Experts of a small language model: 8 layers, 9513 steps.
Below are experts of layer 3 (counted from 0) of a mixture-of-experts language model. Rows are named router (the router's row for the expert), down (a neuron's output weights, with its number) and show model dimensions 256-319. Each number is 500 + 25 x the weight over its row's rms, rounded and kept within 0 to 999. Numbers have three digits each.
After each expert's rows: "raises" lists some tokens whose logits its average output raises strongly, later layers aside; "comes before" lists some tokens at least twice as common just after its tokens as in all text. This comes from a sample of Wikipedia text that the model never trained on. Tokens count by the router's weight.

# expert 82
router:509491488501460526525500524452528491461500493523500482526463469507474486500522475469471504448540494512505529472472500503495516469477538437532472559505555532537454500468505448508492476512466509
down0:506490517490488533511475534473520550484466542496480502482508491480484488471498562497511534540515481465513521519468513508505496500487497480477558501467551505490515470498513547504513476449486477
down1:468514490486498477510495515514508495529466477508535463507493540472520478451497469489484479455554502509505505513509487481530484477474503550472489479501477495423495506508506532505524527485519464
down2:468516505482486505522486515481510500512517450506503526486515519513504515501499507478480497522512454492480459489520457531473545443472467542512555475536490496464513553507518480495518487537485495
down3:494485512492508479518488511496508503468451502476528478535506516521536494486464530527471482516470464491499495467500503527443495559516509514511500470484459478495526510505500467517422521519509437
down4:479489494545526555487469528487544517533497510480516512497533488507516518492525476508503510525461508533503524531491499489543478472490474525475522490476524480535564542507495464522508482545472516
down5:495497502472470495553517493506496471519451539512516433512498499531486502510477487501502519536506442525521486463540534468505511515522525466504507493537486484495482460490508520501517527450447506
down6:454485517522459493482476473488496482506563538509524512482519504507476511506468519501484504508473474533481478518525477553505486512501520503522494483482439459458483501513471475506511477513508492
down7:472507479526506516470458484487483496508485524475473466484565519506517528511443516513530499520490524481501482468529495459497490544505485508508496459477471478551479539506527511514450505479481456
down8:533498467506496491485527477531493511495506506517485486489527501513498546486495498491492485516495484505478512492493457557477486494516493476559473531485521485524473512496503535449518494498482453
down9:524503514512481461512550525505459468490530487506530538530517507487489514520517451495513546491516476486461483512530512472457471503501496496511486504488494468463518528534491492491503530493514471
down10:488537473512576520499488511530505519505485438491518515508523528497517525533509471453518536521484487519516499531457494541493530476529436533479529527513520462521464476500504472495514486482459512
down11:532510527530515476547472514492502504488458469513480490542497490494487528472508460483513479478549510462480524500499467546509456466460509510496523503460469448509506517514525516486501506458477502
down12:504477531487475502454502505480555518478451486525492512531508516505535474523495475541554543522481493466471474472481497543506527525494523481472525510531498542544488533482496496509491516528500488
down13:513497449499483514511495478511505485482529526469498493496480523466512525511510461486515512516515470512519533521489521475505496512474495457518513487467512514538539464526516505505517486506483500
down14:479514489482540523520459485502486492441493512475487495519526522536502488504549513503485465508490441512501512500527510529476525527495490505549548493538493506455533496511535500521526469551510474
down15:494530494491505536488509524466506482476500489525500504533504501512475474474493481528483528548480470502427502514491483475475483479483499503475496505515495518515513486540502532505470496494438518
down16:488467481475506512515464441515472520515505492490502539500527501495502498487485531497502512485491503477527476471499494473469525550486521494454534466550510497519460512486479506465511486498485508
down17:488505497495479508448491539484504511482529498493505483490525465503504504517531457506491518519437469466531497507500493473481523464490429510505518494524498473495516524459491535509489488522526514
down18:447482522493520490438540508483498482490486472497525512524517540523509449515473544508494527485520535490500489481518559435499500521496514519482465516507448467470541448463439525511490471492513508
down19:496506471531472537487492493508536528492528509493447465524553490547495495484580528505523572542507493549509505520470538495525516505459491471449482486486524499470508506491511483493510514504490494
down20:547515510513486513491505521527505542504539512519477474522518468544498514529563475502503510451416460490539511476472505508488509516525492484531522495498515503500478500505508512536495486503481483
down21:517509459509487531470500542555499501527510488479507471546456528513492518481492498480509491541473463494443485484485516534473510465542513511499515489536500507474502493495508454529512511510497479
down22:463552454434480483503504502533550542459514515495532517477476488519483471533485494543448510540509496480476477491458441450547500519536484513497523485501516483504506517532523496471473542519527496
raises: " Other", "Rel", " Ref"
comes before: " ", " |", " %", " Votes", " ±%", " Team"

# expert 7
router:486526511488471480492452513474514499458492503499487513510485482520529518492480466524533521481495518485468486488491493520522501445499508498550494516540606511537563500494505513482442503493508543
down0:525544531481529506538535525505501511496493506545507490486514500532505491511487532510507468504474507489488481522521508481490512481466483470485484507519444487508497541497485484536429517490497483
down1:466473507531518500522536532494521510461492511506497518491483492483483517528515496541438511486468497486488489509469516508506487481510477528475508544454472448493532501459524500497469506450565497
down2:509486487483519546444507484512435468503489502490515510518464491495508536493525451478526546476549494480462530474535510514505477507499526484466504485475521489492513504505501510465535543500510551
down3:521459505504495523538501475469469498511533418513490487471525499502490480491473491503480488464460474483478514491498448493478481470500507500523459481504419466533467534491515519514492484540522504
down4:493474522506512492484525480492467526506489458500484513489532479513484559545490504512510505497494513546483555525450523497499483466519501518511530474524497495526509538532483434501507487517481461
down5:519506505510517504503484493504529515479476444525477508485504489530516502481492513500445505470474495500498499502475520456492511507498513536462475503523485468540494528472529497508429484476536495
down6:465504506462520472541487445467543480528468489518485525506500494541523480498489474496519455513477528515496512523501489474476514470482550455493484522494495500502524535491518497519461471506500452
down7:466481484515540512507486518489519459494539515477498506496514540509470546478468514474500431525455457469517486528483468509537464464529470460487483455512485502483479485493495499482480526492541482
down8:458472458508509500488502460508453488505504504512517465479514498477470500528475546505514492470495500525519505505509529540488503499508490465501477498487493498491431468527490503533572549503500514
down9:473468483487527507496537506522519489502505508451533471498507536458467476488435526532487509474539527539499558507484530512502482478504473519478492469528470490472472525533520482498554521517541479
down10:511471482520508530477517529465516518488518508490504484466506482486507516517493482544510487492497543507487432526494516501483510523442435464496490483463498521503468498512477478500500507501489485
down11:453513536478571538494502439459509501510515469519486479521483522517531491491501501504462483472466529501510497496532455465502531479465495513478510531492472483508479518489528502508463486465485483
down12:553490486476473526508516488557551527494519526456536478486529488508484542513491506489468498507510493531511517466457516535492526474481539513520494475491489494481470559505532488472502548478503453
down13:481540530480527499488451472496501508485507454499505495525484479496539527478478463517484502512472488508487475484501508475529494513484493512448494523521498515519496528506491488507449502524482512
down14:495500510513547498520528493540537467508527481505505493476511544515502515497495455474478456484487492525467526502467508481499484455538518513524463486519482534517490540548511540526465499483531479
down15:481502462550437522515491527484493510469521497522528484506493532519523521553522461488537520526551458529504483493495484494520466510497471545500500515453475496483469503475490497468515517555498481
down16:498510462539523469519510471511530522471477497509544484488482496501510484464494510495513516530449476500506491483446488480518490496444492487538515455511506515510456486551463500481492484474481472
down17:512508485488509514495493483534483470512497490548427502466518479541510503466481470494511492489525508466508524507486519543478501551521531479478452506520469482517482500483544493505475486476553502
down18:521498494503520506491515507494500517535514522530511555517555524484490476505500491517515533461547530509545498557511497536447486468504549480493515491502497500511528462505478506488479504516516516
down19:546489467490512478494481525554508473466467474480533482526562520516496495459502512454486531470535510482489501488486545513468467562534482513531492494487502490491496487482548482535571494441555505
down20:465483493486538497539503493485484506489490507505490458499540479506503500448491529514475464499439488493477484538526536472474508496497482459495495511537419456483497517493531487527468473523498507
down21:543503545489490521495511483499483493526481486517485491508500465479479493501489489491509514502537484521509497531511535456469519476517529467510506455481463503486509550498540536504448499505518519
down22:514520505532482482464491480500452499495525475511513474462513500503514508543442498503534463491482450462496492537484502516528447475514482555535507460489480514499483554517468496539429496518485492
raises: ",", " and", " (", " in", "'s"
comes before: ",", "\n", " (", "'s", " =\n\n", " was"

# expert 103
router:502500508498478482493504487482480444493512476501472499476475535478501484547480480489502520497493491522483512473481482532527519510484540502481492537514596503510528484470507481524436492536514515
down0:513541509543481503534544494456495468513535544511485456468516531458507532489475502487505450474487455459501472476452534542484470469505455510568468527526477504488519479482501510511526526482574523
down1:468484479544534511471470508514520489490544504465496543496517488476491476502554516483503476472533468483499495463478490472482520507527474536501541481469492547524521504541503477494505496483488559
down2:491467474497512472517464459531500532558493462541535526507482500479500515518478456490502487466526484503519476504498495489545533495483493519493498533433514479504451489469458509517506509510543518
down3:481508523484510503483507518502503489469505450525535468465504503530520483487497521507492489513472462482468557501515495538465516502491517499511517475490507489547489492532512527488473509484473509
down4:471481510510498478503474473475534472534491516511491507490509490487518460525538535503504500515509486493472487500475484447523484525518468516505504489484486473552495481512485494516516512507524500
down5:516480506476454503505488496492461456479530486553505529460473486495494533518427488483528480526544512493510523469523522517451506461500538491504552498525439467467555520521479468472462513520509487
down6:470485486441528467455477511521523540512501483473514514552532483461500519540456511520480469484509508481490519492489432507473537493474489475457502535514516510508514487514468504503476532486489489
down7:545463525463494506464531500518521526517472481416515505515493479529471522504467479547538488527480528519509463509493466532479508515494476499473465501547515520520470522536494491508531479470514469
down8:503486461501491498477522546489499513529493503491534545479486509506479463461447541489482500461514490552483485490490464473469468476486496491501463482513515497485499516475562471497516471511493471
down9:492494535504541516521510493510486529477524496500508485489489472513521506498525539495544495525482481472523546497462515469500497515511490482497461463474473432521501525494523506488475464497493504
down10:493492515483508498536544517501491501491487482471512488509520489546521514528474447515528493507502515486494478501505476484507539482498490477484492534491448519502511542495518505470417523467503489
down11:520507488503527493488484548473492497513477537550530498530512543493475482464473538490512545487493490515476487523480484500506472478475475481521526540523523529484509480481469520515540495521487520
down12:526499512498515478546566514469494498469504477522494516544497574494501447526466512503497496453477492483550489541540515523478501492500521484508480491521414491484535446542525486497468508507432497
down13:494480480535514483507434479468447523454520541504503488464505485482506493499466498547527519498495504515463472509492482513492532538509462483535523511519433491459519513507490509467469496538475528
down14:524449511484478516513519470499496529493518496493468505547542475481521500507530474510487473500523495533493463473505491487507530455511501522492515499538456445488517558576495508505447457512501492
down15:512507488554521490528517490485521431503540483493475491452470474514500482505506463496499501521455488506489477540473526466461527531467489506502514479489423512494486539509487476516470470450514542
down16:492514491532488510523485477504488518473481529474503483482467504502493477514491471492484521503471505503509504464540547510544485478551505489510541429455477515520493478491467508487545513480498506
down17:450530491515489469496493512477475511477522453500492486474507537487481519520465523489521454527504478497507477500520508513503446481495488474513490458483465517483515512514553481493466558525463487
down18:478497482492493492515477482466506547512485497536515497517540485508502509530448470512506464507507483488510498503508524473502513472523517496505503487513472491495491501457512476534455505512464486
down19:498481508531493506524484482466481514476495420557528436467514501482445505495475489543494496476482518476521495481483509495482477474511502518512461454566412492501483516530505479528438479501489518
down20:472478524472509538530487518522509458482508508486509472535501488527524474508500506485532481494486500534502500512480540478520512479498484515486465530507459481535492506503509518508502483476504459
down21:516510456489488498487493502513508481479510515481533507466497528560476518504570486497503510527500510507485496469515479512567484505502499525477472547502518509493479496486463508534496500483526542
down22:516514495485527527501468505496510492470480489533473464507545505497473499518542508490487478499475480499487487507509504452441502485515519488498471505480497514507486533504520457454486531471487513
raises: ",", " in", " and", " (", "."
comes before: ",", " (", "'s", "\n", " and", " was"

# expert 34
router:559487500508444495538504512458540506478516494483490539512508525484456518513502504489512539482496510486521532491486489489459489491512522500488518517524541541536500545501465484492559484498520503
down0:511488533473513494501465515484506505529482526503490500490473434513451488478508501484516495521491515506518458481528493533509503527479460521532484507475455470465484518491487496471525515515520528
down1:519484476491542485490535520492526520538514515500495469466550497517520523521528500526465487514462519524489492474486474492509496516502515476518505515495546471476507516507505494497546520519509531
down2:462491494556432507475502518478474547482457483478491524486529542488518511513468502535520515456451468493518463469515486546479591518508482432486499523480534485516503480531526530519483533498475500
down3:442553560515523461479463476481525521514548517485485507462515556491500457458469481486541464497461476528482530529466496493518462512499472503526509471532457496468546473523491485497483526509468487
down4:506497523479521505486523520527529497498492486498508518512504501449500487469482495497506467503537516463494467469493540507480459473471444466461515513509502502500462497531532490520529541505537468
down5:498470491519505456467538455503489521473536506493519490500469474492478485469515494463507544484530449503479488557464496523481500539484476477500460523505467451471519522527528466496506522518520494
down6:522492528486509442498493483494538486513434531454518504483499550486512496462519510514509476487488462503488494514482497458490524538500495514510503501491529455493462517510508504539486512490467472
down7:500497544519488471492509490489472476532485475507484530528503500472529518505525535506499510521510504521553492473484518533458512490505473556522464535518536467494484520586532556488508489451536519
down8:507486488513548453463489534512447466435486512513520484482472482495519544473516465486504468533511528470532474481441498486503494533450489488521462495496509476444520485532501503507470485515560511
down9:503478515502515528467508463501472483540476478525494518491512514452456504519454477546503497464525505501512499505487523506513493502500483474520491512569485521494471530529478483469498479523548537
down10:513425458498511492517516486470525482477502516483547506482523474506511503494509505517551526514524500527511523548517507549505503464467519499515524498475480449497546513505469489537489472479525479
down11:525518502496498475526524484516480496482474517527486506515502545517490475519486443507550482513474483516475525484465496471525526469509469479493486525532508456484514490495496521533489552508500519
down12:497502546475512508508470519519492530518512471504507494525523503547490477474473497473538452493472464500513547453491547519539497543501493540497497522490484469496520456481486488507502488457483470
down13:469506528519476507451492519500481501523517501494497496509515495506495507519454523485529538484486495513454515495477461463514497497531519490472495489480493529505555492529451545474479516511499480
down14:539520501507477516510517505519509474525465490497482478507519542496524531540497508555454474513532478497495489499467552561507491497513496524546507485463527497503500469517521487542502495517552482
down15:501527530530509482462539454469491520537507513521553516522528494492484462540485499519483492472480491537492527506448511518516509434499520443503519512504500438557519511533504494538498514435513503
down16:459492479488530481471551483498508464484467515499479491472536476528521493484507495501479470482462483528506490532479501456480505518525479510493560519494544482520461492482509491474508472474518504
down17:488501527516515498517516511483495506448433490499460508506493463560449494483471520515481544500496461519537513477488497481487512463513519494533527510469527495524523504486502523480520486488542469
down18:502498499499483478527481485478532487466504503491473512533516532514477501493495492527484486510466493510445470510519528476509472562527510523511506532531499455491526510544486522539472521478531492
down19:474529506500462503528469495536438510474482485538500473455463511509515504518430505492522500517504483495483514475412525461493536479520474501489513507485502493462494487501476473518514519458566475
down20:495513538468518559488514493480485507529482508469516489470524504497490520486476488513511465511505499512437507468487500490426501485544462468498494532490479517487548492472492465501514510504536469
down21:529469505531485523526494499506497510512473490510547496481479504493484479524543500454555524535480519510482504510522514467555521489479515510494470500465465492509477458487472500472504437465477527
down22:507501535498509503519522526461521502531514515494482519506542533546574480473489477466470522492510473527506534506522510480510504494512506495469441485512504475516498487525510516554569504513468449
raises: "urg", "ero", "aul", "ere", "ur", "ain"
comes before: "2", "1", "9", "8", "7", "6"

# expert 25
router:522493496486487464556533488476520515439515520528504541513452479490496541485500473477541487475533491500485490495504515499530531534504497475515520548503571502514501502483493481526527464505471509
down0:481475479484519482464512505512504509465499490505461496475503486467556493524508494487482479518498511533473525497432490456482464524504476502505530490490496537543514485493476499512531485514473506
down1:509488523502507522541503520459509501474536510521513510475500506496537510483498464469507510522501475468503482499493479559519560471493467504538489545497478523487526461547471549503505480527487498
down2:491495510522564514503501492451501496502477490498529489543502477532535512524525495485483466481493473468523468507502490478481529481528504455515508537471498476492474525531520503494533488531478481
down3:483493512489495532528490504483481497487507525508504498515517511535483484499494497505522481551444473496508504472506486489529505471486508464525512501470463492470463525500490510478471461516476506
down4:478522490527433503496512520496552511528451526476545499523496540525526474460493577544469556478480499507520510550519493508478465465510509536454502479517506540498482467512543517515503524471537476
down5:502476540540511498493489470511523532504487536526508525513520466476509479555521477453452483505515493480514509474484519463456520493504533465508493494474510452554525503490469476547499556476501487
down6:492515496550490505497484521511530544459505495479526528494526491516484469483479492487547481481485495475519519501472434528533529471525528471497484495515486565498543509521546539522497547495510540
down7:487511542543517515462437435539453488511554497495477508489486478542488500477458524482533495540495496439526555499498524480488520496520486486517510474488484520521540482511486555529526498499454499
down8:522527499478529498474476507484497496481489503508501471516517506501465475518524500506496542504485519481531479519547538493500484479516450517487525479510481462483459510459531503484512507506465505
down9:498462471523454518504457511504496476540522476512531457509496494511486510514480500479529483468455523463484501513524494514488463452506479489476512459515434474454475502466504445532477491505511514
down10:512454524474511533526507529476469459492481494519472506496499536548506490475530512485504452531515487517500475507516473499481506535485437497498466511469478488502517489471511492516543510476425504
down11:520506492507521492487487475476514497519491519523501501497492522508482499447532502526474486474489471488473521511456475503495500508495492462460564458544497479505493474520504492490533511510510486
down12:510477533434445513481503512523483478554474481503510471523480560464496475521532560506493511515463489533520461522496455505485534513464512499534472512555483514500521474515470454503514544499499526
down13:449462493508484481466486494528529489504502538494494484496492501503474534491495512489512492470481508473470489501460524523489497489473497490548495506492461481488510476523499507555504529515524478
down14:515539551545450528485484493513513501528504491488530484454490491530500518504495512513499488507461481469537502512511511512513516470528493539510531494484475499501532541497530487498453494505468525
down15:469543523492524495498487528484497480482503529471536514508491511475513483506507487495454500525459507513517522511472530513530470503449550503450538465502532498502470508482508496477460513462546476
down16:500504481478468484454503477516495530528484527472510488495480519558523517431484562494481495505485558522505453514468495477489528501492452488478486474501516535455501519529494541515492555521540510
down17:452436510481487500500501506508498501477513510501536504507482543517458453519512502550484541479484504469433514524503515511499476496492503482503477486500544552488469495476458480473554482485536505
down18:479549495500504495557532515492503525496487480473536493527529518498517507491523476458527463486480519502504551514491484474529554487527518492483520527487480478471513439529481515518459494508479531
down19:439503438496469480489493526514542521520502492546514481493491477539442496485478531535487491483469510484562519515502497496479491507530467478476491495478538510540527469477458490524516517498509517
down20:511472461507447512524478535535489516464490496524488483503515545556479501508531546511487515535469477492480495529481444447477484512489504532520478478580444534515524514461504504506462483527516533
down21:476535530512452460477495510517520529514456561534491524511475475530486508520461479477472488522513478448477520476511503512483489478492503478497560482479493486529529541511528523515520492490515516
down22:486535484477506477480470494539530508476481480499475496516464517535460456493521531504470514491466516511481515515477499532459486483468515527492478484496502512502498490471543512529501530492503489
raises: " in", " of", ",", " at", " ", " des"
comes before: " |", "|", " |\n", ":", " of", ";"

# expert 47
router:497529533502456524500487508460511526479510492473487482509515462507524501510498473481531517521501505517527521470490487538493532471526527489532477505496579539505517531506472448504459490508537521
down0:493445473499561446470540486486485487560533484505495522521506493529494464501475503479504450531484532493487512539521499527497468470522523481517503509493500471471475492495457456511511465476507507
down1:499500481520517517516517529544500466496532503521535531461517492509478515532478515451496478503549478463478522478528490515508494541482472485457493486532454500491554490464491502500484475483515485
down2:535451517512468507502490549456508502475503501516509445526492447496479494487450504521510471485467535461523488482516475489511495450505503482482502482522484488519495533438451532512504516494550527
down3:457473482514526552554497494538511505493477470505516539481501516506492508528467501496500480504488519502526485488474508540495510528538535515479490477536469480480536511473533493543559522521481477
down4:497472569520536512497471496476510496514501545531552454510504537511528502501502547495520498496499493483479505465515481458463518511474498538520481513509484530474474500513482524472467505525458504
down5:505509522495484491535463481481514490491490526505491479498477516523477454553468500516508491517515482544536555487490504479534489522507510491543566504501497514487524507496449469513549537462509485
down6:446498506541510506500577480470475495539527507546507491509494512477478523498464495517467506480524509490510524510522484518505533478480507472542474509508491507490494495509472496482489476517453527
down7:518461455489527496518486495492470512547523512482507510503552494477515458554522507491538499475483521473518447507478534472493521499482507472489477488522500532478520523537513491497459526468531507
down8:526512509487521514482473443469445468502495467502468504492507549547525473526459505491507473481457487483516466505485500466486531472483487462503481468496510478468487497506480528517515515493505490
down9:526522509458516489521458514504500465480534482482494508513545480467508474514544524474497514467515555495507537510450512537486516472502508459464488490504515538480494490511513455496521514522479478
down10:481451474517512468520524489554500455503506506489470502490494542474546511476481474521511493475501546490515501524500485535480487527563517543498511530477493481500524460465551484473510509510494513
down11:515481492523543473447502487485483485494532501500478510487444487502505475520449540487488507516523487471478491462492514497531488484500490483513500495502451467527523504457528534501484533534555554
down12:447545529553515542507506531517460492527517462507527537520500463509500556515477494504507506500496518468445480513518518492499502478530522485458494504499498497512530493477525530480475501498491499
down13:502501499514523488511527548502523490482513505489509561525514521482500483448473481511442539482500503510500489527495494511509516492513517528456468498517504517492484521504496480511518531530541508
down14:516523489525513468505492497525517497475503506506493526527504495467491507501508507510512568496516574505481509486502494517482506490522478516523533480502483515545469530472505467489499479525483494
down15:468501461519501545523494483514528466488463512492521493497517508471555488495466432498521481515502557481512492554496462536517507503575493517544486498490505446447480457520511487517554526518522462
down16:479470486503485527500452504485487407531490492562539475452477495502487486484480518518475484491462487468469514530533567483497462482484499519562445467514503441503542515489474478486478503528544532
down17:499465516532512482510509459435487489518501506503502514495475501451502523534485492549489493441507530504496493504517518511534502479517451547523492483482459480514524559520474507453509512485534502
down18:531489526507469536519509544480508462491504517471496529520502489523436533472495523515496517497504473526434489482511485500494520493476555495504514476485520480516497506490476516484479531474477526
down19:468505530509536523573491524500481482557508498499524501491484444482469513539468447485470492489477474510496537484504495498504499494519511508478529524513434511493600468476492534484457469518499495
down20:505508509523528497525507524522551488459528498529512528513512453453496537476464503459469538478502518506446513508492505498491483473543503530493514472532477497512491505450530475512476475528479511
down21:499506468472512481488518511525461570482520482466538461516482499493509497525492457485519489503484515497482545474480513501514518548483516504509474492496477508509487502495457484543481529485442485
down22:497524531493561521498498526467499497500507483519456473496494506519510498524465475489485469494492505468477503466549493491488472492463504460492484458489474486457523480505494492499484515509539501
raises: " ", " Succeeded", " —"
comes before: " ", " —", " +", " USA", " Yes", " W"

# expert 44
router:500528488491466509533486497478520508491503482508536485506469484509503499474506463497487503504472506466484514494459504533481506480476537488493519509495593509500492521476504479485492504501507519
down0:485466503568485549530468508492509508510471502513536464522525492500512502501485517515487501492469489527520478442451454526518514464501506524496491520500504537540534534497505502544512488518457490
down1:489495517530501551468527487519512512532496453465479506492494495480499507493482484535513495482527506503515485522496463520552516488472475545483472515498497479475540463499488534495456490543518497
down2:455511519484537529497531486477515519515526482512485550482530495515448528482487504474533508527470509538484505474508509525551542492515501512448523541496489491494494494479471445513469487538509513
down3:522471498532481490508529548527530467491478507484528466493508466516493495438517495468503455511520520489545513508541520492520510468517514504521487473490482484476498518493510525513515473451500518
down4:467481494522488524518534516496514493489514507496500478476488472478478457498490553530515509468508465497483514525491468464498479498482458520528528517501505489508539477483477549497523464491502487
down5:496505497520481533526495476477526512497510497521512522452485450515456503512487552520474527462518524480455477559471524490491455492519491530540531511487519519508544479510472513477512471466472484
down6:500506463499508536547494491511534524502507487462508511477499488491502511482505490472510488530489492473524494531504481506467491469489489510532530522534494482524526522530510482499498520472524455
down7:523505507466547522528502483555499511486496523550515498524481508463481524515471556512482482504535483521486486456473536517507503536506488522479514474493497484472479516489518510472488504470508507
down8:490534508501535447485502499501519476475467525510524529482458482470539458489477498504537480524473510494518516468521462465467448477490488519506508536535502522492513450481475527474496467542501484
down9:526504505525533485511497475489497508515540513467526527488497461509500466483501490499495535546542511521554464468472500490486538534517478478513479505496485529488492547509474479470449481500533530
down10:501498523518461544493526486468508529525487474501460503510487503511475500487454469526443558448525523504476475548453492520524522508516533534493495565454513497501541494486514530492465505538502464
down11:518523485511514474562470526463488528508480501477515545495530470506496553459460454458470526501526502529521504500476495485495560494495540503507533480529477507482496508500501531511481517525496527
down12:499486487490505484510477499474507434466441522473502546486487466467523485518529483500476510486526528520502536487502507471520532471486501503508524514529468527492496520503464504525524502530521550
down13:496461450545509551505506529489498512520527455488506472484523504455533509502496513509465446466508461509519529463485469494503520480509514529463478522499489509553566504470502477517496501532515481
down14:509472534444515526449505517515522425525485535524515497479475534476479494527494521478471509496504490534481486509522527497504469491476477463536512502504485473483462450462483519476554507481509527
down15:487495542516509544471490519485512474503477474484535504493519514529438527459503522502492467507482490522523507516496505531501487497456490513521479493521456543527479459509439496481518478541555521
down16:527430484502500531483523530497517483461466501518516492526494481510478491503526518535526442459494493515518533499516489534483514480499518514546517519448483471508515491463531474530500490463463454
down17:475482506507514503499450532486483501495497458494525520509496442473471521509508496486485489526448530512491523482474476471540467521483474476495490432500466462502486491502480496475502476514482545
down18:480480466526499522487516509519538492466500526483538518488501464463456491539512480477558490512528465521515533508498476456461525485489443501537513504483496498461474508494453499524512493478478489
down19:475480517478545498513544423527499483488468494490537476482478543497523453508476478515500442526515531525513505477499505523506561494533474560487534509510509533470509518546480504523514528553558525
down20:534493500470492507523514463470471476466455517549524559468493463507498459471465501496499507508500487473496528508526461481504510458487498529526530509547521538491494495504508518530490498477522519
down21:496497495489529508470531466504520437491481465560497416466497517554495538491523486526498463492460503518506475527527523565523495484519453466506510490541522490503548461496476517508528473491530503
down22:541499484488540532535516508470518484538458494515497448481493490502517501495488494550496513434496457512533506511462453516509481441472530496512552490508501495523538504472542530543432514540519503
raises: " ", " -", " —", " Incumbent", " Notes", " +"
comes before: " ", " —", " +", " —;", " .", " −"

# expert 5
router:513476484491467498525509482472486492483502482532504540479434501493483505529486484488508548457498541473480524494501515491518512511518556488496553528480510507532520473481490508495531528525518517
down0:506490526530490491503529463535489479514479489461459490527548494463445482541503505506492479506538458454526493529500544524463455475475493506507515501490525505492506505511474481523492497512500522
down1:474485508504533509520509490496505518507541528498488494449473542457478500530475497452484508484520525465491469504472504499490459505523501503480501513570511506518490518519500477507467422505517514
down2:470487488500484550522529508517490525472530463516469514467507524492458514525509513457495539525515500545509495512468465463514551512514496548550480463496510515505495490514499518472516519469504507
down3:463487496510521538538498502488542496513519472475483463514480485526487472523490483477482486499505510523528529511515520481510475522520478545504566502536475490487522510483434549455549537514489515
down4:506482466515533499537463500517513482515522515484554489466512464437514477508475497474495489521500510501469503474505478509536522505515515528485480535507501554518465498510526504511500502482503480
down5:523501478477542525458507502523517482527512553455511484521501520466478491485512514495540490531495492505514559527523499493502491506502535452550470514509475546526490472448477538509510534438475538
down6:520512478478530530483511499528482490528482525513505535480527494531514461446460506473515468472445541499522523542509506458492494491525472472520526481537479472471530470451566502474511472474546490
down7:521492521520505523485486477438484490482509524499509498514504519463490547519495537469548512477458505478502476529504480498494541492516511476554507493486476491475482503485482460507542491515464483
down8:528468480497516531517505543512468560527462503509453515509530516527500518493453514527492518508532533500542534473429535526515513452487501512459434484509496520526512527512511519497485527504525503
down9:505538501515509496561494469521491550471508532470512479518502504503498495507513509532524516545461514506433516483498481517508504510491466569500510505484485468547440475516461513511535550500492517
down10:507504521522536519528522522467520534462556465509486446508506532523469489507471477513478498451489495479494508484499508518510512489454470546510522474533478502501501526514458498513479520527508468
down11:492518515519509501485530524504501524480478458460504500513483463555483513478503516520539480579483509499506492496515534486501462476484480453504457457527492475487545469507549502486476492480486487
down12:538481492459488468515527471511500488445484483451488479488507509513480484493487504499500498490522502484493508516510511525532485501506544558506523503481565461519510494514509504484489467477490499
down13:508495472504462496550493507542496470532500511553527509481491449493478494480522488474484537486529482483486497461470493463505526477554488484495524511516485460441482528499497521506499512476495477
down14:484487512481486530526507497487486523561469466488472500526538470451475494499464484477483537499519484483527499467448508491427516504547476503490487543531527501494519480513512459484453511471475506
down15:524432536512533504535466513476484519474439529487493520479520527496460485509545520485457500486545484521488462497507543462453460487495491531541515500513475487489477490490486489507531498550526477
down16:469509450480503464498571493516520498499521491497482490515502496475489503507487497511502489493485443463553492520519496481542493515513480532494513529527477485523528514485481546481523508497512505
down17:481493548464473529525523481500510502507442491528476513479507466462498495513532498514488494480491506501505499496481485520535488497481532522509448523550499518484493494508506507538488511469494495
down18:530551450537464481482532525505498524486500500523525497459501512552477498534505504532457505510535453499490490462523490525471532503528490482479510509483499535505476510523481509519506493485496496
down19:554506487512541436504514531512475520469494469524482531462515498459462507479520477557477551465488462512509494511474522478488542543496504491466519512479482534486482497527500455478494514489464492
down20:497496483523511493517495517476517490532521489495467433524519525492479473520491487528475508503519469483488542547517559508490476528502457560492521502541471495513509542450465507497515513514507523
down21:501481531538494525461487507463484479492505493510530540463507443478494500494471525494497463475473476436496514505474482477500503498535522486507511486488523525527531505529538496496507481501506507
down22:515526455471514521489530508539501526500532494492492495489493487474463492475458507530536525515500495486494470498489486480509496540496531517509517521498491514533490468480473518464486484528542507
raises: " programming", "7", ";\n\n", ";\n"
comes before: " ", "8", "9", "7", "1", "2"